Experts of a small language model.
Size: 11 layers, width 320, 86.8M parameters.
Training: 542M tokens, 4136 steps.
Below are experts of layer 8 (counted from 0) of a mixture-of-experts language model. Rows are named router (the router's row for the expert), gate (a neuron's input weights, with its number), up (a neuron's input weights, with its number), down (a neuron's output weights, with its number) and show model dimensions 0-63. Each number is 500 + 50 x the weight over its row's rms, rounded and kept within 0 to 999. Numbers have three digits each.
After each expert's rows: a language model's description of what the expert responds to. This comes from a sample of Wikipedia text that the model never trained on.

# expert 47
router:490468483530640451431547483497443454437542556379457444544567460466470511443523530440531495548417479565411523473439492424396500502419490484435455515598539455476576494432520508519462560573431488
gate0:423530475466472631490519572495459479558464543500570350487440483429405528447501461479475477507461500487496549473409525507548496504469447480485562408548482502491488482449504472485488461463529509
up0:437483512428577519459465550416428448478538522513590431590521491454492530462490517515500444498316442445403559482412465485478561525526496559410478369573461568505509476431571452458462512529501556
down0:522589508478522513420477502503489566524469508552611478573591492448524535430467517476467501490596498513530593498454533444611543460547470435421495444592465524528548460485418421409514473519500489
gate1:554562453401483441529540541462447435509487619507569600502407545439544476507499447407521557470443458467404523470462438494551514491411443508475411501520491565457468534569443471553490567538507554
up1:478495523603510586439468450515552550515431387510493440450509452519501521433485582540493390502513487578583461543540516507515487486587574522532606500474509478539450438424541543440508435435504414
down1:476553496357529552456477423489546485472504497414523457363507424476562529459525463417520421480563499540416514473435533527478505530484439596485482442440480416445356515467587481436490499453518512
gate2:464513490509553550432453636450542481481476442502505506506512419421514521509513510494589536509504491507469464529448448492506561419499553566507503482484459555514490355541471463576515470477578550
up2:485488518463503467486603481489500493457493423529534481475462440509535525442580386526374507554485495476512577437526521477544505482530575499505507528483454534492499466541558493546563491454569539
down2:501514606527600442453505556513555513546519413535534525591435588434482491458535464425457490571479627536515515492455445443517553587553465485497509492540423538483447427458466450438507472566575506
gate3:532543474472509438488542462598606471526472592462520448498538457405494456409530495486471441427509586523475475581369481488462530393450467587535472500448465493573583495529413418491446511466558491
up3:559509511466510479441488501592541428540463523517517486486586434471505451419481462494453482480536528496415493558394463436418524385452449528482494549517388486522618563547438497477493441489546480
down3:508369489483529431500589458424542464505464560460490503420479432557454420557575476457419458493444510507549487510466568540616558478529438524421553512477447551475506479498462505507450479645481498
gate4:446522504505497483545573497534510550494528525431531497503486473497565577442553499476502567481513513436416573460449548501534426546472608530474480578565428507414522497508428480519467427494484486
up4:530464472460453492487509501477436462534511467492529535479483469468467450614466452509450413541573508488578481551646513505521467477506412563505571538378546524520526477483518592544525573495441512
down4:484558469471496421468450551657565507537547413520471489492464464563464473461507483532478460480462513493476471513410474491477579491489488423462509524522552475569536529475467582543365482497456577
Description: Hyphens joining compound names, such as Joliot-Curie and free-standing, plus opening quotes, brackets, and parentheses.

# expert 20
router:544551434494654515420415462486542441430541536502482521493564433461488390474583475355457513560452510524441451526402575455485515464418541450468452504647539563475398508579480555514540556443484475
gate0:524474422488617539491410545457470497393540441518493498530542437405567474416536470537435547481445455547559404379402453437532561459479502405508468537506574542556406488538579576470508500523539431
up0:501519532478386469520583446565534484651433518460521447502409578590433529577432519439575425576487513443459565553530529561458427539552457510501503475488402449473574540511491444597473522489472583
down0:540500508553505518517500447441506538638520547494510474550481539436510428444595524447513561529503429578551455625507552478477492503499504490589508509558513518489528476576461504491535487543582479
gate1:543488540528485531556495508512532483525555451434446445413536588539437575501478462523552552593471568510457451471453537553464478523490428405453544467448522442468467423443517499509539472479524544
up1:493471514459539605486412453462537521471506392544452508516586510545480369515503433506479496453455516406519538478527553398467531520461491512437484536516509445493492474549492566482569486535505535
down1:540447523584479469534396444493514453527448486563386440462535538530563567418497540491527532616459520492512571477455480611481380536508507421515504460462523536512501469485566339521404512483505507
gate2:508486543540636579447561498552418507519462520474470524437506454495473492509487526516486493530522531467520346431390536540498419552435548515473474522529411425440499396405429588531598571604564447
up2:455488552593569530414507483487410487512512517522476546434549393516449442550488512533454538591519492457564367493382554546491471521446596499496526466578503430517537437468362547489507588521467521
down2:387408534413564379444461526579531584485467518553478404582432484495510504535517531408565502542416568529546412468429470479496476467464541497562563504610504423524525619490579488447451509426556557
gate3:493488509410475505422532544601436472482515462494522524414457478506500464483517451449465469577447524499586473480495503534583509478466513556560461417490537524470561529475462532469606555510484504
up3:539538552500484425510585581447443477499454515505436509460487560381472526515570530488547529503553456554496548502488531679525501537421479508496515541439496540438472487413508507506558531417405523
down3:603510504517441565581542420498497524488496445497504464548483468530443527538543361539558518568415614493467495483478485398590506511517572422451522511526586525456391516459556475511523536462526565
gate4:486493469460596450472471434453485444499523444505572574455544491475483467555532400401457546488413478574571494433474506435456595560469565526537479491511617537457461457573587574489518535405411500
up4:487493460480609494557496419458471472500538527531558514540543503496436520546548391436480449559467478549485531469466465473462541553550591510510400475466502585497440413512590460470595504458467548
down4:613599510476416546464526532550465478549518504537533482519466456515463527565487592545498572426531517515430492458498477441450453477501458544459494434443511539511508530544523532486420531496450448
Description: Nationality adjectives and commas in short biographical descriptions, e.g. English heavy metal bassist, German-American astronomer, Italian politician.

# expert 58
router:513575431532669495538509454471560420512538477448560434550594415448506473474481498428489481563456444541548463521468516460556536480417479508521447544658612579455433510537508471519489519477473489
gate0:455509488567478419567483564489526422478534537513593618489554418531463532418449475492573517569534473561492465602539525561561540394436457504497511557584483515424492483480557451503480494459506496
up0:479542522563490571440551482545480459528500549420483568482606591496572519533436517499434478421522503494482490625495590462429477533405414575564528510386517536475495364410500440459544509518502523
down0:514499474525415476489524564532514425546530521486491525569561430487507437523483533541442471454569475490472437468510508507527481446545506585621449481494470532492459528462470523455490508458507498
gate1:482480465408495449521446592483456527492480497493602476469557486521490437456613525430514501516451437506560422559476446482497537520513468522499412461560560474500481565395419483539503478507480509
up1:477473418484504446458519522514547535512408552509561431503560540429440508450527519469485514553503521532503510493508540501576499483482450532504455500509531544538527427440549497484486550552498549
down1:510523565525558493420477498616422480448519504658575519482421452570541413502508555543433487477549482488521398417406586439502537503518443588515425550516483548488461463488516558482480459548419455
gate2:602522508541595590456498535536493506564518503507495427500469515433533504569481530539557504510429536583477547492556493505583484459409546523547586451552497488542588495470514560411560525549442473
up2:630505545614536473519535443463445492545469506530520430496527518426568430514478527463592542504464506500544566501495583509595471422423510587544535509607473538462522449465545457453465436553513427
down2:466481534507543575602452505507546545415543541552511466488482433483539469480582454499439541489540493554511463580485473457503506497522445538581501532435516616450429542534471474495481451519435460
gate3:507545332506495552557552515461558471514476521386580428437557453531552472448430509586534397543415472488489491501481373514550545567469579487425421565556553565527576550522547537557458517590572497
up3:507424511525466428554588504501540503478572485522525513511564604575505527481488562531494448464487467555397547459450514564521538546419510524561536510498530578510461527448601469398511514492483549
down3:512479501565504501465570549523470570492413500393415435407548430521467472424510566580505553477476531490482552522546514589550491515570458508442433462473498460611572481452530532550492509503513461
gate4:435559553529441544561505632535535493443472509467440469507503520443480490528589521542502515431496547469383470426511447459510547501508570532527575512494498422516502545569459531479500480478536501
up4:510579493476444512572554512531491426493510607477579488532539521451474425547585462537471557481461509487449499464535458491475551432493517491587505459485633534426509539508610420441489473477529539
down4:533517555473477557551420487501500512487475529378532545591446542553457522568573521518496458532457446534513550486564516520508514478419461465543533558503501479528488444534538504512424503566566423
Description: Articles and ordinals before titles after served as, became or made (the Chief, the second woman), plus words like appointed, elected, Vice.

# expert 5
router:497546396512646522455402471524488472393473589499550465519490524474482458508499515457502521574411476464551422457432540476498504495450518447554529538502607473537518480507518511474502527468486452
gate0:489591423465596458479449433502477475441392443438531509470466500507466520491449582429442506478581492433496447525369558490636535480532494407490566535500576464539502487500596432478443533490540464
up0:452533453505545502461504470426518538465458421516473466448467529480459547452462516483407521504570492460470486511400511442560528439516488453541464537505517445537504592495540532486472489450508503
down0:545529527493451538515463555525517559494536596540524513567448574570658539454531516468481473458454532583604451582529539476438455382475419463487452540449514518541428541484440493464413516559536501
gate1:449599360517492388557528483483415485563449534388443482526441499445462488543480540494427465461454398545508506429471570469610552407465441394586483470463505514537589498573550439552502484456552446
up1:539517458523502382524478476392446510454389535444469550563536484432418504504507488480414461472465419503584494467480525476558508413506478497529508459482487491484515468495599533489484402452525511
down1:559406451551523386470426533558531466488476542554492522535475512458453502518437422513462498566585464484453439540488449458470550510407444509479568458548480521478535577526590506468462426515519506
gate2:588492487477528554481461578564509483440485535502480542436450459487547458409499592440417450537556477504492454555490582481460458502394500534466534483470585445490554507645435612485510502608558527
up2:435486566486532456575516454501560517540534542511497426502582559548459517587478446488552516420495507573446623511438433498531494454502457534515440511495393488515446544405540421524462437499498567
down2:478526479471520557615423492486390453495462483366446537500511476443527576488492493466534429535456562438518511551537454535492463479414470501456425613517484484520534510510475455507534428514537437
gate3:536517561538529548523406444510524464494496480497406472426556533491589464438521451508493574516442528500485457494556449532480485562542555532502403507592513439454552546529532443549494555487490434
up3:540416575519559466417400504542534465418503524518408566496557540497553460454530440480522567508431482474532492382481526461510483494560568547580419496492540470380546590541572412525555567476508536
down3:540408556465554588479558473477557537489380571530472476488521539654513525453525492574547508591543525599467598474586517485428410557495503488516307506508466585562480518555525482546500482474517589
gate4:536635415617485519449514455437507518490496462524446401441502519469520493493475554528556437479395488504464481502433481422451594493572418484430474477591559464406480483483525546524568468572414455
up4:421395415504539425569472523546515544501556575556578458542549417554499480510450400545548533527564566422500517522501457525550439407415475428496607515461480496606539558540470494464514467528516496
down4:434563550475481593516480505510483466444442519472608537501526524627503523537448515550356468591521537447521527435477515539500534529462514516512572548486485472507450416522533533438591528457466492
Description: Punctuation and pieces right after a subject's name at an article's start, such as Arabic-script glosses, closing parentheses, semicolons before born.

# expert 17
router:509507481555547498577517528542554445458534589469503375501538421489479533503534498421493517558447566573597397512506535459493542432379423459438414497670610462515449495477563464514472491526505435
gate0:476577499492553489381504434542596451493491383457552472476511496529422488453578545451455487539553513505505423510407502443546523433413475485547462438556530434504486550578511529469327491534510527
up0:473494560482433430398470495519597545498471509449551497499509492527505439530597514462413562479500512533509412561497368420478458452474567495470483531548525503513561565577455514533434440475496512
down0:447498471506490438487493453607535448502494445480515457429454544519557601508541548524542508508496450556477559482469396480503479562400475519385495433404443507432552526484493454521516497451539532
gate1:474508489497533574577488423418530454414530481532496451443474515494429544546529527508401522489494498545547439484454548455518497411513503525488503514472581511468394539472512487430477505413468516
up1:475484530500582497507485469430500469501503476479542386447453499544422498505490484567489546553466546483605452408505556405514485419447454551534460475481582522551376530522524529499489475523486455
down1:519543504484572403502464551410513529536413613461479575528536503562483498496388470494568538536581434503502423446450531495511370557437471564591524537598579585514483552458492487498544453625478471
gate2:561483441554464545486491445553545453525521538465489440437592491406501438520468485477533584518462480520544497506464564403561428474509448508556477537523523470544495424477498521434500528424480421
up2:421571463508491479549454495524638438519583487536543398526551439485464476479515420493529542508526409508523465502477539457518510486381543538553538520558549457572490433542462533440509480546457479
down2:400472481518542489573632426509548521546524534521552484537460499494483552371451450564504556494450546455509495468447422562494441489380486441516469528522499497445517513519360501521473525483600498
gate3:529520531502551476600491576467556481425514450488534388500490415569477578498478502524464427564565560400532539435481541398515507501496568485621486527496570410471484541477468495425581557431626535
up3:541458552520561519546524482502528356469488556508448544495528546416483589523512473425482476501502541570430497531476588598454444440596533489512547461530531493477415495483494487447485522449519522
down3:491535542481566447429454587512475496539546572540507495565582508490512484552523533563468457473502452564452479471434533410482431515489461529410494484522559488539399431385551454578554535464487474
gate4:662504465463445522445484509508464550525435535479470497478492508461477493484585625516538533514567459503590549476390497449615549468510478435560426517530627527487507522491411461620458493512486501
up4:462507485566499571536599618444435472487510465538448454524482546480506491482546466513494533588512499417494449536561514612494424583521602573475604442517444495455480509536483448517513509486484513
down4:564564495442596560462538499519558449444472551502641493506475359530476438424558402445531473475525574483464582443485521547487547429436535569536469516571539437395511486548455404481519553545519515
Description: Copulas and degree adverbs after it or a subject, such as is known that, was very, weren't so, became.

# expert 57
router:549627466573486493490509549490590480478529596455501483531596506564478490539459544352505506495423492493515476498396559458486539431502508453366526526491549519552535518502478574528535586498494433
gate0:505576465518492418393456560448539513517502546480429476534459587462490454575484565456562559438482474598430572543445564423413509526412541467425447539448544430506521473450490540439603569431460512
up0:537470453506537468420420601469463477482543561398484520539404483473429480540474563426517538348602467479524475512518510369434507436517578586451612500525472455515415531429457553459485540451481481
down0:469465438458513442507366457533457468530469449428491468511567516469417478563578560453431476484418586494478454487477524554454529522470457582480568492422570485579460480537512486536525520543604488
gate1:424542477547545482471544471434520608501468489447507471541478555541490540451540544512567540436438532599501510449435470529440497449551556589397562564457446499520510450522447575495514540495530433
up1:582603511492482403505488539481476527479463557502549559431393519485545578371556478558504568506568550372490533523383416522434537444445381533448457553487521490498592491502467554491445447506561478
down1:561477467479494494597633529489556485561508537508465603524477541513544530467412472438540473500495481396477434511524555424539503407496598412515439492489507566511490513448373543470561509479571576
gate2:570450447552542574468572522500642495554438445499584508458453500476480407429518493514556473492481424493559521469540450574539480485489497524461553538451510426551454521475531489513440576429591515
up2:406610461410469514467541551494480568477560595561583519500510548460470516478534452479511449474533448512431572454427497515527575595438460572473536501494451418480496487454453490469508565466400509
down2:458602551498477606615470598526555599453478516556585460476559529547467441506462510409449421422532522524590440467467560535434535513414398459530487526456510604427397550496447469443471476420533409
gate3:545469482563454545466578435511587489513484529602530558573506466533449563573375566501474599608481419490498596482442577527538469543494425509387530532425439500510527507447416550479481535527472530
up3:576553535509518410553573531434496478473502443492474486493532526467525479441615473526542487432484513467481468612450539432442521462514487478594457542576515541483463569447533389466511404568483532
down3:575499409535515605541459499456572425532491529529562471541540482527501604522491508471419487461563415496459479563606505569543521453505476391490474462545449588458508461393500518432549528580463564
gate4:641538553545489498526565430522489459407501506434533486569551474520460494460486536486512508510515429510487537537461625414529522426559498508422494563514480514583553578495531460519487492577601505
up4:508495438415479531482528488469473455562519509539483685436509392422512577539555502460504442559541542370553497469447585539474496484509499509547585406588505472486481496489556504541377519500571517
down4:503454424440472534488453586517522511499412568561567500454517496493494497434592512498467564540543464511506524543472504538440511572561513509506572508469556498502537470477486521385508511554410419
Description: Early syllables after a capital letter, like Se, Fe, Fra, el, um, in names, headings and field labels, including accented or non-Latin text.

# expert 18
router:473500466542539462537446534495463489483630574516479468454561488437507480537487480415521439473442489521545484502444448526506503460377407549502400470615554499518439502386519485528606503519519554
gate0:535511496463521474521532487469443540523450462543525618570589484411457438529629428497500452524418463550503505516458468529433442427526513517463453542535556548531480441504535592449480489534486546
up0:389491490473586495564568511511478516589536548447486418565545561508522556464552520455421460483436444436557552478425522582488513502525461496500480486459547483494506566446547473398450593544566534
down0:485451508487413551518585523539583435613535513521560435475508508531461522495433451570462543505523528534523606427556390506419474514471518412579458475477567547492508559506566526595508494480534547
gate1:437531451464567419539454512448512507486533520494474483624536512558561593459564486469457468422451504547489560494510580467560488487471411559482525530600543488504476566557470576484596447509436538
up1:444489400424506461512547458437361531480475512507449565486450562545541439451447434542506416448559529513545562564548548538505443502428423567423492492537490577449500522489475495534544541496472512
down1:545475486453517511451485478434591449409428581500399552507465543462533505415423584563494496581486438513527501561463517617575420510590554446493520512406473471521504536460490414548539604472527535
gate2:517483547479521521579400492514428585517432496456519476500504488535571443503473499445472518591577550450532453468559558465462475570491408487536479532532462566536544536500497604464510453459468535
up2:454477455464511496488513494611534591426557459485509511437443516542455605482447539517481497520463436554459447438567443488593449598464586528477537503490547426565493450501442452441420454433547516
down2:491494488520566571441516463552438408586604447457480507490495515445524531490583524591415501500466543594436544523594561502541509503466422473505439579542513537516486519526410514484507595474541435
gate3:600546469470495546440535506556465571466455475485461494458491497435582431496490472531483511517502434537539447590544507584469461541413457365544535503544628479470543467555478465512428456443523562
up3:566448439516564528496551425522533514610347504478436480457547405407501451523558452501498511561503591507468398548444490432515461518510440483450530631416550488510485503553497411520457430455536477
down3:527482454517424514495558552396475501465495547550517410535495517394504573408556505545536491472551513505454446587499536481559461545611545505490524494509580427451492476435556524461517506460564438
gate4:514526488460518531509442441526508458497493433505558546541538551448481485548552531464463491461452511522465532545518438536525455511427397461433436521543512436564473477462570584563642502473435506
up4:558503539555490571464517503532549542524469477515434445404522478522520423457399504572530534591497465512475438566498521456443510549635567449561488502448477472425539477497479460471368530430593482
down4:415485630516466436547380488532540503480476543494587451419349515454550498517512480537524352517482577523516599495486480455368447486527498461529515499515464499450566450461618616444528498467604600
Description: Prepositions after quantifiers, especially "of" after none/all/one/most, plus among, throughout, across, as in "None of the", "among other names".

# expert 6
router:514520469538654549615441441475516450478538543465440462558556499511415501460497557372597486495386496544463455486525471517502530514501496507490526494532586474458471490431473494478503472439497487
gate0:560483449606515473491522511494465502506546626468484451453494414596551527433480554575608478499494414406586457528517394558536515442529467513530517561413387527439455549498483502595582410516527498
up0:503435437492517521487516625483534454522481540546453472548560491541595524549533517505536501503521448541499473532524472537514531600457488429419514498416510563483465563507424465546494488515477512
down0:568557457497505506564462550531480588630399417477514500425487551408498463545423493452473539507561536492533452561500565426506400472435555522480506425567527619555489456477568476583561520468484449
gate1:514584543447573493619466504493570425489452519513483511523507512537573472442428372488557433539394580502448599538463474502441529522494541547453446497605507501503570457406478505529552506516539458
up1:512595501600586450460460526518479500539445550552521474550514552589455541429451611524497477461474468627429489538437522519423408462453474492565485543548471529463447470426504461534496566419435492
down1:450487413502531510411448517515463437480523578556469505488483428403537536444526523520509504441504493434496435515542517512563528438457552532519599451489474495495559600458584509556486588593491603
gate2:608552535405431367571406436539516582512511473476419438482466502454513478556533415447485515526424503525462475531525484540499531478494534599533412418523479418553524507496506567530479522511450552
up2:595485510453550476594485545478474407505514494469502481526460498468565496562475497445440532460436369542450560430529545600503509502502471642431525509523502482518514477465520478489568469542502514
down2:507466543503486470373540573403525474491436533438505508488437535490490495501565426493541540491633516521527627487455479418549427436547462479515554488648456445509448510553499471444470518496478510
gate3:515474429479567493472537485504541550447369584451473467489548515515577451505573463474509423499398459504410483595469516536546484486580511509434449537508560508553544575529515461498430482511542539
up3:446544527531535493512468453550550507557542475527552497545483442438493489487436481513443574549630453501601528469477500446505547477419448433514516505552470579457468577491534525525517582570471450
down3:552565491434503526527484453495466419446568477534507516467436421563524473495436639553475537485488549541470446475446471519556440490472494505516519488461560466426459470536502512529532524411427550
gate4:422506521501468427491520467522542527483510516497525411508539476507477497570480543449596519451411543498466472517502478447425526566474514462425422455534489498510517433450446483583494548490446533
up4:432508477462464500533608465566526504513557530437435444493486491470515565551422534525554507461423440607440392471516466485452558569528426451432482470498574536517531493540455481536461615499404587
down4:550447530520458534493584472442503461553492609462446543571542339431526497500539523548561513570526397479475450528475498420429485448490455546533424538569499404429456469470503486377484454461564534
Description: Single Cyrillic letters inside Russian words, plus dashes, digits and parentheses in place and population infoboxes, such as "- Rural District", "(2019)".

# expert 23
router:516626354585588463470539452514502518530477563457474451524524451464435468573537512392539543555436466527508455555350506437445528466471503521562516537513506512473482546447455559544472505420475460
gate0:510581487577529550425498499463477441588485517571482595428513505442471493527562540409453461486497493546483425504543558464490512505413510447531339533502520565542523462543489508489487582433503496
up0:542632470540519417419495509450533423555519511521474501461483448543474520585535475427423449427581473448594426480456516501599517448461516497492466505484539485458479489505520544418471474434493439
down0:557528487516577526543466512416504493514519543519509453486491493441518492592429417365494537467567507541466447438503507515575541554475585484569525440515563510485423521478515565442534545480513515
gate1:529514358572511423481467517486510563446606504455513530404481453538499443538512473424597542483536475512428493460596504482472506469454491515538449612512497512476458540558581542445598528465496497
up1:415381482487545468536427499424577488503538447595448403525417528477617583504490485548446460453587583494482453547489585548502531490531458563465474506555442534506525523471511426529435454528506470
down1:480482525461405423541530498466541489455459468445526597520516446389497617505489472514479592415497411496540525481518441549519478517546499512523498538544453544494532532597572450509555430495468536
gate2:574527445463479545507450479556529552529503487478544468418489535525469485559528489467532581531454478516536514530376467450535531475541486466518508494497495497422533456499410486527508524420493579
up2:496477420539534494431465479505565509511565519487527487521488488560515461484521508507375480570541484498518426433605455521435471441424467596477489463481528509438438500502452484497488566520538582
down2:523532474550595606475420471491592486470646526524425578481558538500491444538513504456503501422470493544457523449536467545498557448383421453465523563451529468522562448428525493508466468516535485
gate3:518564571479536479544469582512516550494546600478459400556558394434402444509618480512497513596472499448502480483395453470528417490508473442602447567492527601505575573425585438512475521494579508
up3:547493563589537468497482572480468558447521548520511405455551516472460489496582471569481557607521485438433560563399454446513546444578570485574419539506508534610534526404508476521526497399589431
down3:506438466530492526531588500504442535516448553493492507495483489553506462523502548571479457505430436486498461534575543475534428527620615528523606404405476572482490467539493523500451571574509511
gate4:515578507532471536546491567398550574534472476440549471475520578433496599509528465484440547654528469540484511568403564398624442445571477495535501570540533499445529517521502425453415447433486439
up4:517415586518497538452513422482431493461546493591529538461537489510519475574532614504478455465419520498471467453592448516493451491524506579519559510502457485516555429450507544450552529496499571
down4:472483564514486493493570492551480549418500508437435498515474451356417490507473520491526477460428541549590553486545482384564456491497530499488554522500490512522651462499514519408491598404457465
Description: Nouns for organizations and political bodies, such as government, club, party, company, band, often after by or of.

# expert 19
router:574518483596556537434489489569516484497492536510558491512584431415439473450592521359505508513412531544428413464465480446469462533481577453435455481556584483508439484480476546548511595427471466
gate0:544534557620511523508611561545499470454500476576534520453546511503532491462479420462562532520426567479506558459469613476466457450478497448496491500491578420529462493502533396524460519466490426
up0:551527559514497483444573555473482444480466495564541541521520488492514482460489354481579532523435525496556562485514570461383411439473500465472482461469506420508419507420543470473442558433470452
down0:562505580555613530570408506549492496467487477499545510563500467512472543485531476459398555543573443422510585456489525487467576496524531443461570449448528523576459513553551408503475524541487521
gate1:473410533585495469498560452520434510518586523529460525518541486496451511502466519531535552473514580552445439543450518495466395527572449449508456577454505385452506473419566558444590479413574521
up1:541433511529510454456594506441389494454476513522526544458537465406506542490518424520415506591651454489449519514503529558467464508527514577578479505534508520454433438587490485472437495457500469
down1:510499599558451502420509477605486481433519437530473519485456536450499474512469538563501487506509515555478482533467526486488505491503559452559471590580490506473491520446575571587479531485470457
gate2:448503533507497529482478438483502593481440558510548568367500503496416514488474456484522523490495504493511455532518449520428548481568603554443431451593485517494473500501504588400544500368499468
up2:462493575492453477490506546526463466504548517527512528517473522487422485453415503487525546486431550596549534428437472519472587464380527480511499438496486555521470426478505503442612483568492595
down2:541591543572501503541521471499387529462574475399517584489518364523459616464521484530435467493555487501517529571514542554520477424437518534458412505579445472469418543546591473493572466576556462
gate3:551417535541454592451405570528512504486494434454569524567548466447486491499474508431504501442497494500489443432564465563472527494504490476510448466523550606387549469478444533488441574547502445
up3:476506505430601531520400351470441418466480478577529460499524482577496465445510558567551490503456490531516509547475471449491471565511579479495461461504427416537444540543503472507547456529405553
down3:551504496548555479469543522516487453530573531484485512552480504512546481450533518521481547542546502462403587512472585470469435352543448446463436494500434442474494505483475509436566528532598560
gate4:467434514505528462489512455489490436455447463526521516475513484443471507552573421466511562515462438460493450481490531357550561519517571466471489426552419516470609483500488428540447586451506453
up4:529504502503463526475500491508471474483484465447463563556445553549505421563411491583611534523447547603394392530469474655447505465519478481398485488507493529472511524354511400484545508490473476
down4:594384487428478430495527463572529465449466387414459554520493465534465520549493519471552448534552568389528516607570434512442493508508486393546525464389500485543455486537487528629550579473469535
Description: Nationality adjectives and suffixes like French, German, British, -ian, -an, mostly after "the" or "of" in political and historical text.

# expert 28
router:450517428529564468471534568531603486500506475538466498482535493443401499462464548362429493588395487543495494487488492511497528494425479474502590468524457528358514516447436453468504524501508455
gate0:485574499524521591578400559503571513533494471526486424474538527477651521605516515513601545389539456468617462473487422591535462535472511541480511532596484458521516526478553512403490506553506468
up0:446520619569594442489477601473405477502491502556424416475499460531491445453528490481538459476540522530573494550512545519594456462524473524543505513475539572574448423570498474469481580529561488
down0:492568570484532429491490419557563504444465533515476544514475593476474526489515486461597526520428501515582498482573508502502569512577552512531479529486559490582584546394499443433508579402505553
gate1:420551519557525443434489509414387499453479532472371466508463512524461507471470474444468558454527443477522433462532511565581523579501437507532592482534517513400506502466541496515483543452473475
up1:484495509552515399389541603433402511546414552506503423443521605422460427548509506469525516459548549509514466506516434479472455579510509537565547465596540362564549471535509517537557575460469570
down1:419509504608504461537502425402497572443503517491554506469549529553517448494409449519495508547539635492458505517540456493455408451534556570497525427546557464611473404514465561492562492468571511
gate2:472452428433535609423527490586493543536585517522499489474473510508468545548496553512510551492385489604514534505458438556605518511502518468461537485522502469530412447426553475403505436454525475
up2:515574477522456637478626451508571485501487431558415498457521565433457469455485526506512535575480471550582507493483508508517478586479498576490507428534503456477554375527512478422433494465573543
down2:517497566432481419504599510541572519566467440507601546524535526488555408555512508477555574551416587455572528465607431502501480544542489409518526447395464399566532495465500467635595495501563466
gate3:519494490608530517524497494497517436463527460532487442466534518488442483619524481390434481529405619634476445497542536546481542437513458489446558460461454580418502492449564448507559520516526513
up3:502522431572471509469479557460437475512495442547557505384552460495421488516574534374470445524439528537484510519557525575597513478482534485435483426502491451545445468533486366568501534533500502
down3:514475437551530600416428582551471467386457474402478453502473464402517470456505507478525513563582515463457535549577449512466491548457544461506504475455449510514540518519431472475531477497520534
gate4:489486504550536562349617447527395531451489559497502447517469502515472467476381508559475466495483595496446475512484551490493473498446486427412486446577471581482515511410401449508555531465462465
up4:521494510565540535521417508479468542443470510498556475444532562493491567477389464395443508556453487506494466537507584589517556533549531441567540425534524525483485455467414541633497449439477486
down4:498496517484529538497397462536575500408467597380552436460528543533556561463496568471423520489566484514465482477520460495421523530459474429508549506513449495559577557573479478460397521548527549
Description: Digits in census age phrases (age 65, every 100 females), words like males, females, students, and mid-word pieces of foreign place names.

# expert 61
router:516518409494577509455510496499510507480532601443486434448486411483488511466522517372523509494499537531528470557437512444507382579477442500460459434586536500424508547568548483603450505469493482
gate0:526491501534536561473536477506497441513473393391496521451486402519519606464554495460466460567539529532507567482517545478519487517452472400394488511531487551487539485508577499524461560452415560
up0:499538406560524508474550445456562459602511461544492523415520531527540549460527506514520426580478443508516381547605412513459462376522514457483407479485585455466508460539442398458465570435521594
down0:589516503488414664463550546459405477544516427484404485444481401417485566506558674501528465480539531433529507496487460533574508476450510569404405540440514448487543564481456559521459520476509512
gate1:581564478521517576520454458500475480521518584444499507306511400393486457504453467482468369537554658469507439591443461422501506484450423456487488448510473399528510478521520511551496472528561513
up1:497394539496558536473528515457591472426564545544553484608602423494495550350477496477549513451413439551530507488590516547473565593425541598457558468557469608431614509490512463496594471527543447
down1:540527434510521466540503536521545528528507599431577579564458550442518389511531495465454535512449407455435548444626463552529529481476485530468454547479491532426501408582506516536651425495570409
gate2:477491499472499470441453559486391394493482545464461494510499522502528459508489467421526414527537600475494531539412532487481436507545531390476496475495521524459526503534484435508490410478465552
up2:510477495500532509544451461543484559471427455403628521508508481563503576537493528555528569464486514489477506503449463494491564538481506562508523485544560439485499439505451469410482570545503534
down2:486536465473419590418623489503505461529454413496550483423422524524455620385477522540517506508440513539530460433574551619534397534493561480487528517470580408536426476464402506541494444507547468
gate3:666443466536518525479525507484545440433487492565531439490523482484439491447522587456620523552469467528411484498497528419431472537498479523394445467537452449473573510536564441596507553501596480
up3:547491464528509500502557472583489505529453490507536487562533515483370470497540560490592545551523491441524519547495467493539405512508550464404423611495485426481562464473562474472448565539532477
down3:553504490465379570494456553491546529483488477598568501567464495557553459403540528549514562441463512500513555563465550474472483495525496485493452544513453512530539508552489523530560502494471525
gate4:576507458560533459490441560547557415469506500567454486528476485452441522493493500552459525467559474440553485493472518403508517560487483460469517482497501526533462508425492489536518567541648473
up4:462550535471494586484449451565536512401521454494488497517515471445464428473430572478485486433455567520413459584534487501403477470433473487543479449581503499485502491516492553475506472428533522
down4:516508591476591510551541594477530432485603517496530424402451390507510470457508610536562587568468540515549511484444484560495473401505448577522480511575563589539473507496536586516485439431474530
Description: Titles and roles like Member, President, Minister, Lord, Judge, plus British place-name starts such as Mer(seyside) and Air(drie).